From a checkpoint of a small mixture-of-experts model trained on Wikipedia: width 128, a sigmoid router.
Below are experts of layer 5 (counted from 0) of a mixture-of-experts language model. Rows are named gate (a neuron's input weights, with its number), up (a neuron's input weights, with its number) and show model dimensions 0-63. Each number is 128 + 24 x the weight over its row's rms, rounded and kept within 0 to 255.
Before each expert's rows: "mostly gets" lists some tokens that are sent to it at least half of the time. This comes from a sample of Wikipedia text that the model never trained on.

# expert 1
mostly gets: " not", " part", " un", " cl", "n", " en"
gate0 [ 79 138 127 111  95 157 104 151 154 113 135 102 108 121 154 154 147 110 137 124 135  89 164 137 177  98  99 129 146 141 138 141 107  98 144 107 110 138  95 129 144 169 132 115 121  89 133 132  70  80 106 168 154 135 129 108 136 136 147 126 129 126 156 138]
up0 [122 137 128  84 138  82 138 129 123 137 120 148 147 119 117  72 135 173 141 117 149 107 156 112 126 148 136 162 107 152 146 121  92 136 120 120 138 105  79 160 132 148 140 156 152 141 108  78 103 144 103 146 170  95 112 112 107 120 162 104 133 144 140 150]
gate1 [167  94 119 137 105  97 126 166 156 153 101 133 119 142 111 114 139 146 120 116 116 107 120 148 182 124 105 150 138 111  76 140  94 127  93 119 148 104 112 147 144 174 156 143  83 140  96 146 134 136 104 138 104 149  92  99 153 174 103 146 122 114 112  95]
up1 [138 153 136  76  60 155 131 128 120  80 156 125 156 138 145 164 116 113 126 129 106  80 156 143 138 151 145  89 123 124 127 105 128 128 133 142 140 114 133  81 169  59 146 108 111 151 150 128 184  96 131 116  83 126 150 111 124 156  95 153 131 143 200  99]

# expert 10
mostly gets: " C", " G", " S", " H", " T", " L"
gate0 [157  88 110 145 157 154  92 133 109 153 142 159 118  69 127 154 146 104 124 190 149 140 159 135 116 114 105 143 149 109 126 101 113 163 140 117 131 123 160 122 143 135 117  98 118 161 129 120 111 141 133 104 142 121 131 116 170 142 105 104 119 137  69 145]
up0 [127 145 125 129 178 144 149  75 120 141 124 160 148 143 116 128 136 110 138 117 126 138 128 102 126 106 101 109 141 151 104 122 105  78 157 125  89  82  86 120 143 138 106 153 104 143 121 118 133  85 162 117 142 106 152  86 113 191 103 163 136 158 170 146]
gate1 [181  84 102 119 158 131 146 119  95 120 157 114 125 160 101 106 134 157 159 118 132 167 156 124 133 118 136 122 122 114  95 118 136 127 144 122 133 160 140 141 117 145 125  68 176 116 128 145  99 125 123 103 179 140 139 109 113 109 122 129 131 114 185 112]
up1 [146 122 105 116 111 142 116 134 169 145  94 123 110 111 145 159 128 154 112  81 139 103 150 120 135 185 124 133 141 128 137 140 102 145  97  86 133  97 144 167 140 118  98 138 120 117 103 120 156 146  96 162 128 133 133 140 150 159 138 118 128 192 155 138]

# expert 9
mostly gets: "8", "6", "9", " 197", "00", "7"
gate0 [137 134 118 124 128 169 136 139 133 156 125 158 122 140 160  99 128 100 146  94 142 112 159  97 148 130 104 125 141 188 110 114 129  98 163 104 154 133 101 107 102 105 136 125 153 118 100 118 147 169 127 123 157  90 106  89  92 158 101 130 140 124 147 143]
up0 [163 129 116 165 146 117 120 149  86 165 117 104 110 136 116  88 122 161  63 138  89 142  98 155 149 181  91 145 125 110 161 135 136 135 112 137 135  88 130 111 130 155 154 109 104 144 139 119 155 138 107 127 165 125 101 150 133 105 128 123 129 134 130  69]
gate1 [113 157 145 162  96 121 122  88 119 155 131 152 161 132 135 171  91 132 139 128  90 130 118 139 154 158 132 158 158 114 112 131 113 115 139 120 128 190 107  98 131 140 189  99 149 145 169 164 142 124 149 148 153 123  77 120  89 115 115 110  91 144 146 147]
up1 [137 117 129 103  59 184 116 142 111 170 148 133  80 158 102  81 131 145 129 128 118 162 152 162 146  95 118 138 115 112  78 137 139 122 151 125  99 120 106 109 120 144 141 121 158  92  79 119 104 113 154 114 117 112 113 162 133 172 110  86 139 145 150 148]

# expert 15
mostly gets: "u", "ar", "av", "ur", "ri", "ac"
gate0 [124  99 131 154 188 138 133 121 129 140 112 170 124 141 112 155 124 104 143 133 128  88 128  99 100 120  99 134 137  76 124 143 116 103  96 111 107 127 122 113 110 116 160  94 129 139 141 160 136 122 132  90 107 136 114  86 140 132  93 144 108 103 141 137]
up0 [144 189 135 148 179 135 139 119 128 123 133 150 122 131  94 103  97 166 138 185  85 197 177 180 105 143 154 127 129 160 121 119 160 124 173 124 149 126 134 105 117 136 123 103 150 169 146 129 116 143 118 107 125 118 101 126 133 133  89 120 113 128 112 164]
gate1 [164  63 117  95 125 153 136 152  99  69 131 109 108 141 124 124  96 109 155 144 134 116 131 115 176 141  91  90 118 141 143 133 166 110 118  99 145  68 102 100  91 106 145 116 149 145 107 169 124 144 120 121 111 109 129 144 107 113 159 121 146 112 141 154]
up1 [115 145 137 104 132 137 116 106 138 155 112 102 118  88 110 124 108  86 100 123 113  59 168 108  89 114 127  98 119 119 129 104 140 119  57 117 106 129 125 117  86  98 120 138  94 171 150  80 119 101  89  92 158 132 114 129 102 127 126 134 115 163 145 136]

# expert 14
mostly gets: ",", " of", "s,", " with", " and", " to"
gate0 [138 168 131 139 174 118 133 124 138 111 113 138 108  90 115 146 134 122 137 145 157 105 125 149  87 127 119 145 160  74 131 125 162 123 109 122  70 127 160  58 153 155 132 103 112 137 104 138 128  94 134 137 137 150 121 138 137 119  77 103 143 148 111 129]
up0 [111 109 171 136 125 185 132 136 114 108 114  95 141 129 110 145 144 117 103 158 143 155 140 174 131 102 107 182  99 135 149 129 140 113 100  98 159 130 101 129  76 101  98 120 129 123 157 128 158 109 134 144  98 122 125 125 130 188  65 134 112  82 131 152]
gate1 [155 166 153 123 110 102 136 102  96 136 151  99 124 117 151 137 135  86 144 130  73 151 109 105 176 132 167 194 112 158  77 166 106 119 116  89 138 111 164 145 105 136 191 129 136 137 115 150  94 132 124 154 107  98 116 141 128 141 132 136 142 185 156 131]
up1 [102 113 133 169 104 126 119 187 127 166  90 172 162 166 126 143 110  98 147  82 127 144 112 151 165 130 115  99 121  96 138 134 118 113 184  95 149 133 137 133 114 107 104  90  94 149 115 127 147 167  89 147  83 156  92 160 125  87 180 152 138 156 115 123]

# expert 0
mostly gets: " |", "\n", " with", "==", " and", ";"
gate0 [141 104  91 109 116 121 166 130 138 142 167 119 136 116 136 164 161  97  82 137 142 114  77  81 129 115 125 150 123 149 138  80 116 111 145 105  89 125 130 115 178 105 128 125 165 123 181  99 147 133 148 111 148 165  86 161 151 177 117  93 123 132 117 145]
up0 [113 130 145 111 132 159 166 146 117 138 161 150 176 127 129 141 134 111 130 106 177 147 113 153 142 123  71 137  92 130 129  69 128  99 121  93 111 124  98 149  96 167 102 158  99  65  95 147 155 130 147 114 103 115  89 134 136 151 128 139 145 112 129 128]
gate1 [129 134 124  97 138  86 134 135 146 170 123 132 127 110 150 121 142  98 128  82 112 151 131 131 133 119 140  82 172 119 169 146 114  98 114 107 134 129 183 102 119  90 167 107 115 104 140 125 136 114 134 167 133 141  98 144 172 123 118 145 133 140 122 142]
up1 [115 104 112 104 101 117 119  95 136 117 127 154 154 133 160 153 120 158 155  94 133 135 126 100 125 138 112 151 182 155 126 149 134 166  98 136 129 124 146 115  85 154 132 114  71 130 124 151 148 147 139 129 170 146 118 126 165 128 143 102 132 127 110 123]

# expert 8
mostly gets: "ell", "ann", "anc", "ess", "enn", "ill"
gate0 [177 133 116 126 115 122 111 145  77 146 126 125  78 121 131 155 109 187 119 153 138 128 163 124 121 111 137 130 106 161 121 138 142 148 115 110 144 147 149 135 110 132 138 121 186 125  97 118  95 122 107 111 155 134 107 129 141 123 133 101 112 163  97 154]
up0 [100 164 178 108 142 180 127 151 124 134 132  85  97 122 150 149 133 123 184 144  88  77 115 123 127 134 138  93 158  96 160 105 106 128 161 117 151 128 135 146 165 133 103 147 158 133 107 126 138 150 125 110 167 145  82 132 142 130 157 113 112  99 122 130]
gate1 [115 110 148  89 141 139 116 163 130 137 147 111 143  74 149 148  99 154 142 151 122  80  94 109 107 156 109 104  99 144 149 139 130 134 100 132  67 132 105 137 119  93 129  98 109 120 173 114 131  98 114 127 119 101  80 164 153 130 139 145 121 146 160 123]
up1 [ 92 110  83 151 125 108 184  90 113 140 154 133 142 167 104 110  89 119 152 114 131 104 154 130 108 131 121 136 129 151 138 135  99 118  85 157 155 114 148 121 137 123 129 145  84 142 134 144 154 108 135 137 128 144 112 141 181 135 129 111 118 108 153 162]

# expert 7
mostly gets: "%", "ations", "ity", " States", "ance", " team"
gate0 [123 115  83 149 136  90 157 176 104 147 147 142 109 143  77 123  87 144 131 133 128 124 147 161 133 156 137  97 107 168 171 110 118 130 145  87 149 108 110  86 153  83 134 118  95 113 125 161 152 112 139 124 155 141 125  88 157 131 127 137 107 151 132 131]
up0 [159  76 120 152 118 122 160 134 104 135 120 129 113 174 119 116  90  75 144 134 115  99 120 126 121 105 125  94 116 116 127 142 155 149 133 176  87 126  96 125 120 109 164  93 143 117 102 126 118 114 133 135 124 134 174 125 171  90 161 107 119 143  80 157]
gate1 [155 119 136 128  96 156 107 143 128 172 122 134 150 126 165  91 126 166 163 191 131 144  64 123 171 150 136 111 154 142 111 159 139 166 143 137 160 129 101 135 133 112 168 139 188 133  84 139 164 107 110 126 120 137 113 139  87  94 105 130 126 131  87 104]
up1 [103 139 150 148 119 136 122  95 104  92 160 126 145 135 129 138  89 109 109 138 132 124 100  74 150 112 142 149 124 125 162 176 131  94 167 152  95 124 107  69  99 102 128 118 139 133 138 132 118 169 134 112 149 105 118 158 123 133 151 123 129 137 134 111]

# expert 12
mostly gets: "ation", "ated", "ic", "ical", " its", " other"
gate0 [167 110 155 136 122 111 100  98  88 161 152 131 138 173 149 136 153 114 147 109 131  98 140 132 113 163 123 139 135  74 123 155 174 110 121 104 118 126 140 139  99 141 115 138 181 127 118 151 152 132 156 103 143 145 104 140 129 118 119 130 130 137 127 140]
up0 [130 114  74 118 144  91 133 163 144 112 137 112 169 138 161 138 147 138 117 170 138 128 133 126 104 155 145 167 141  98 119 112 116 123 139 131 120 162 165 105 167 144 141  92 132 127 119 141  99 128 174  93 138 171 129 127 131 145 106 121 141 118 127 129]
gate1 [148 170  97 127  76 158 131 134 120 137 144 154 125 131 118 197 155 115 131 129 140 105 136 120 124 117 121 182 140 151 122 165 118 169 160 124 116 188 127 114 137 150 108 147 131 118  77 120 142 114 153 168 141 125  99 100  59 145 134 136 141 158 110 123]
up1 [167 138 169 147 127 132 107 152 111 122 157 134 129 120 137 105 111  72 115 134 113 161 137  99 108 104 113 149 162 122 156 114  84 122 109 132 116 132 134  99 167 123 119 128 148  77 167 122 158 126 129 119 112 163 146 129 131 173 102 101 121 104 130 148]

# expert 5
mostly gets: "s,", "es", " was", "s", ")", "e"
gate0 [136 147  86 136  86 145 127 141  98 129 130 122 125 138  93 153 132 120 134 140 105  91 107  89 139 163 198 135 157 133 102  91 169 135 116  93 107 148 131 128  98 123 142 128 105 131 174 111  95 121 140 165 115 133 131 125 101 130 136 125 139 123  85 127]
up0 [120 129 130 112 129 110 108 196 128 133 123 134 122 170 147  96 109  90 149  91 128 133 143  59 172  92 129 151 135 166 161 130 124 131 137 135 153 144 166 143 110  99 158 134 119 155 137 102 162 152 111 113  94 154 150 142  80 169 112 132 141 168  97 132]
gate1 [110 117 131 104 120 127 121 148 135 113 135 102 132 104 138 134 118 184 127 149  88 105 135 113 103 133 139 134 163 175  96 125 141 122 116 107 125 118 123 132  96 182 163 150 157 153 143 132 166 138 137 139 112 128  88  70 106 117 127 130 111 132 127 145]
up1 [126 131 151 154 104 121 158 106 141 146 110  97 121 116 162 110 117 143 148 139 121  98 115 148 131 118  63 111 111 146 154 106 147 118 108 124 108 164 159 152 162 145 172  99 132 158 121 143 150 136 132 125 131  64 145 137 119 105 183 120 126 122 145 150]

# expert 11
mostly gets: " C", " G", " S", " H", " T", " N"
gate0 [140 133 131 143  87 172 126 147 102 130 118 126 109 159 113 143 112 126 101 119  97 135 147 167 118 133 176 107 136 135 108 124 105 108 134  83 117 163 144 121 128 139 113  75 142  79 192 135 143 143 120 142 190 127 113 108 132 131 140 125 110 111 160 108]
up0 [125 128 142 120 108 144 112 122  99 152 155 101 133 119 152 140 155 118 140  59 122 105 159 161 143 126 126 118  95 111 127 119  81 157 137 112 161 172 118 162 121 131 147 135 143 137 121 179  79 140 127 134 157  88 129  99 162 143 126 136 140 143 166 132]
gate1 [144 129 109 131 105  96 146 135 102 166 156 101 125 102 118 149 119 148  97  91 127 146 106 128 127 106  81  97 166 152 104 131 145 100 160 116 122 114 120 119 156 100 115  98  93 106 112 167 106  92 121 139 146 135 125  72 127 170 163 152 142 119 120 154]
up1 [123 110 131 106  74 133 120  90 170 154 160 141 116 126 135 112 105 128 107  74 148 130 157 117 131 182 131 108 169 140 127 101 119 128 120 128  85 147 113 121 178 160 132 136 139 127 141 171 123 145 124 122 141 130 125  93 113 135 143 138 123 154 111 133]

# expert 13
mostly gets: "The", " The", " (", " U", " con", " Mar"
gate0 [127 125 129 175  84 148 114 134 113  84 109 107 162 119  96 157  97 128 124 110 125 165 137 114 132 139 141 136  93  72 111  94 105 149 157 102 101 175 113 114 186 183  99 131 170 117 154 173 150 129 140 128 101 139 114  79 158 120 144  93 130 153 136 104]
up0 [137 139 121 177 162 140 105 109 128 124 120 133  79 118 145 132 146 133 144 109 141 107 101 140 107 112 138 132 152 118 117 166 118 154 118 174 146  82 184 130 114 107 106 128 132 113 112 148 155  80 128 120 124 105 155 139 131 127  93 160 150 142  93  99]
gate1 [137 113 115 120 116 146 136 135 105 112 108 113 144 120 127 150 115 116 125 140  98 131 122 133 161 158 120 116 157 129 143  98 139 182 146 140  89 156 119 119 128 168 178 115 129 124 151 119 126 127  78 150  97 131  90 147 134 131 122 107 109 119 165 144]
up1 [136 152  99 126 100 122 113 139 137 144 145 130 133 157  91 108 134 120 122 136  83 126 136 101 119 109  95 131  61 121 102 124 184 101 113 114 104 118 123 127 155  96 114 164 138  99 144 124 167 153 150 153 145 115 133 126 122 122 114 113 139 155  99 123]

# expert 6
mostly gets: "\n", " the", " a", "The", "==", "|"
gate0 [139 141 119 118 151 117 150 147 112  65 159 161 173 139 123 129 117 141 157 113 123 152 136 143 120 115  58 108 137  98 107  85 126 161 126 123 142  99 156  99 102 122 130 117 145 124 128 142 130 150 136 117 137 119 146 126  85 116 168 124 123 127 122  67]
up0 [111  73 121 161 140 138 161 116 143 133 150 133 126 101 101  94  94  92  93 150 118 107 171 183  83  94 104 139 103 140 137 107  96 152 145 136 143 140  88 115 156 144 156 109 129 114 159 155 141  97  88 117  97  95 118 168 136 113 138 120 107 107 132 160]
gate1 [147 127 107 119 136 120 109 152 123 139 162 165  95 154 144 132  94 122 128 144 151 108 144 163 145 129 108 122 108 101 127 115 101 122 169  86 129 128 103 132 166  90 135  98 110 162 100 135 114 135 102 148 178 112  73 131 146 116 119 102 153 127 142 149]
up1 [153 109 142 106 133 120 145 122 112 136 165 175  92  96 151  91 188 107 115 142 106 132 155 176 107  82 135 130 110 151 121 125 107 125 155 132 143 141 122 110 114 142 122 178 104  83 109 153 122 128 143  95 142 123 100  81 128  86 124 141 130 110 123 163]

# expert 3
mostly gets: " during", " found", "oll", "oot", " end", "ull"
gate0 [105 157 117 102 151 158 125 123 128 116 104 124 128 100 129 135 158 182 134 111 152 133 127 137 160 122 129  96 138 139 180  69 141 117 161 143 137 150 107 125 148  91 126 117 191 131 132 155 111 106 103 139 135 154 133 140 122 170 149 147 127 146 130 137]
up0 [110 176 108 114 120 132 137  91 148 154  98 143 160 111 103 125  69 123 124 131 124 126 142 162 131  94 127 118 104 108 122 128 121 177 136 147 126 187 136 146 161 141 183 139 109 142 147  79 103 140 133 148 128 109 143  97  94 169 148 132 140 124 133 173]
gate1 [ 81 108 138 140 117 175 114 120  99 129 152 140 169  88  77 169  95 138 120 106 174 138 136 153 149 137 111 163 136 140 168  88 134 129 126  51 108 127 114 144 119 147 113 139 130 136 133 164 155  64 134 129 124 131 150 143 114 109 131 116 130 155 107 123]
up1 [139 139 128  79  86 109 151 121 106 133  92 140 107 142 154 109 141 117 170 110 143 120 120 156 108  91 104 131 152  86 129 148 107 150 139 154 134 176 123 118 100 121 181 131 140 160 129 102 116 150 135 122 161  87 145 118 139 124 195 123 126 111 124 125]

# expert 2
mostly gets: "|", " \"", "The", " re", " first", " ("
gate0 [129  97 136 147 146  88 147 102 123 111 102 140  92 130 115 127 134 111  94 108 128 155 122 145 100  96 117 161 171  99 145 113 151 189 195 135 122 119 129 132 166 138 140 127 114 103 144 121 116 184 139 104 113  98 139 116 160 135 123 171 124 124 147 152]
up0 [122 142 159 140 135 110 101 173 129  99 107 152 171 108 103 153  93 140 146 120 125 120 150 144 146 127 124 138 170 155 130 186 161 107  95 127 129 133 147 158 199 103  99 127 117 106 150  99 149 127 131 134 142 110 120 107 145 174 180 131 133 107 139 108]
gate1 [161  96 142 144 129 140 132 119  70 167 117 113  99 142  94 145 141  84 110  99  85 126 148 139 112  65 130 111 109 120 138  98 140  89 148  74 136 132 107 141 120 113 174 142 136 130 138 121  82 146 154 113  95 116 145 155 123 135 164 103 115 155 137  92]
up1 [158 139 130 164  79 156 117 146 154 149 113 123 102 137 114  92 140 105 108 151 115 120 134 106 121 119 147 153  90 147  92  87  79 113 104 123 111 142 129 110 143 123 100 127 104 148 119 144 122 140  80 138 136 148 151 156 108  96 147 129 126 138 155 141]

# expert 4
mostly gets: " it", "–1", " out", " film", " se", "′"
gate0 [116 163 126 121 144 124 125 136  81 124 139 128 113 167 156 123 124  98 150 120 151 110  81 151 120 144 159 156 104 138  99  91 113 142 142 141 105 112 135 106 157 132 114 110 169 160 143 175 147 127  84 133  80 108 149  98  84 156 146 134 115 104 118  97]
up0 [130 139 174 114 172 183 129 178 108 117 108  72 164 139 116 165  98 120 101 102 166 120 104 143 144 114 107 131 123 146 127 146 154 159 125  78 105 123 131 105 147  98 141 137  95 149 181 147 107  99 122 156 102 111 127 139 129 125 104  87 119 111 166 132]
gate1 [131 137 123 158 132 129 145 117 166 149 119 133 158 146 161 136 103 140 139 124 120 118 104 152 149 153 140 114 104 140 167  95 116  94 142 162 121 157 118 134 134 119 173  94 138 154 124 145 142 143 134 124  91  93 144 163  96 124  87 151 112 131 135 161]
up1 [134  98 158 135 150 118 119  80 158 118 165 132 154 107 160 137 168 114 120 136  99 101 114 106 139 134 124 111 133  79  70 101 120 168 101 109 113 130 134 150 144 121  91 131 136 164 121 117 112 128 157 121 109 136  86 124 134 108 125 136 137 123 115 146]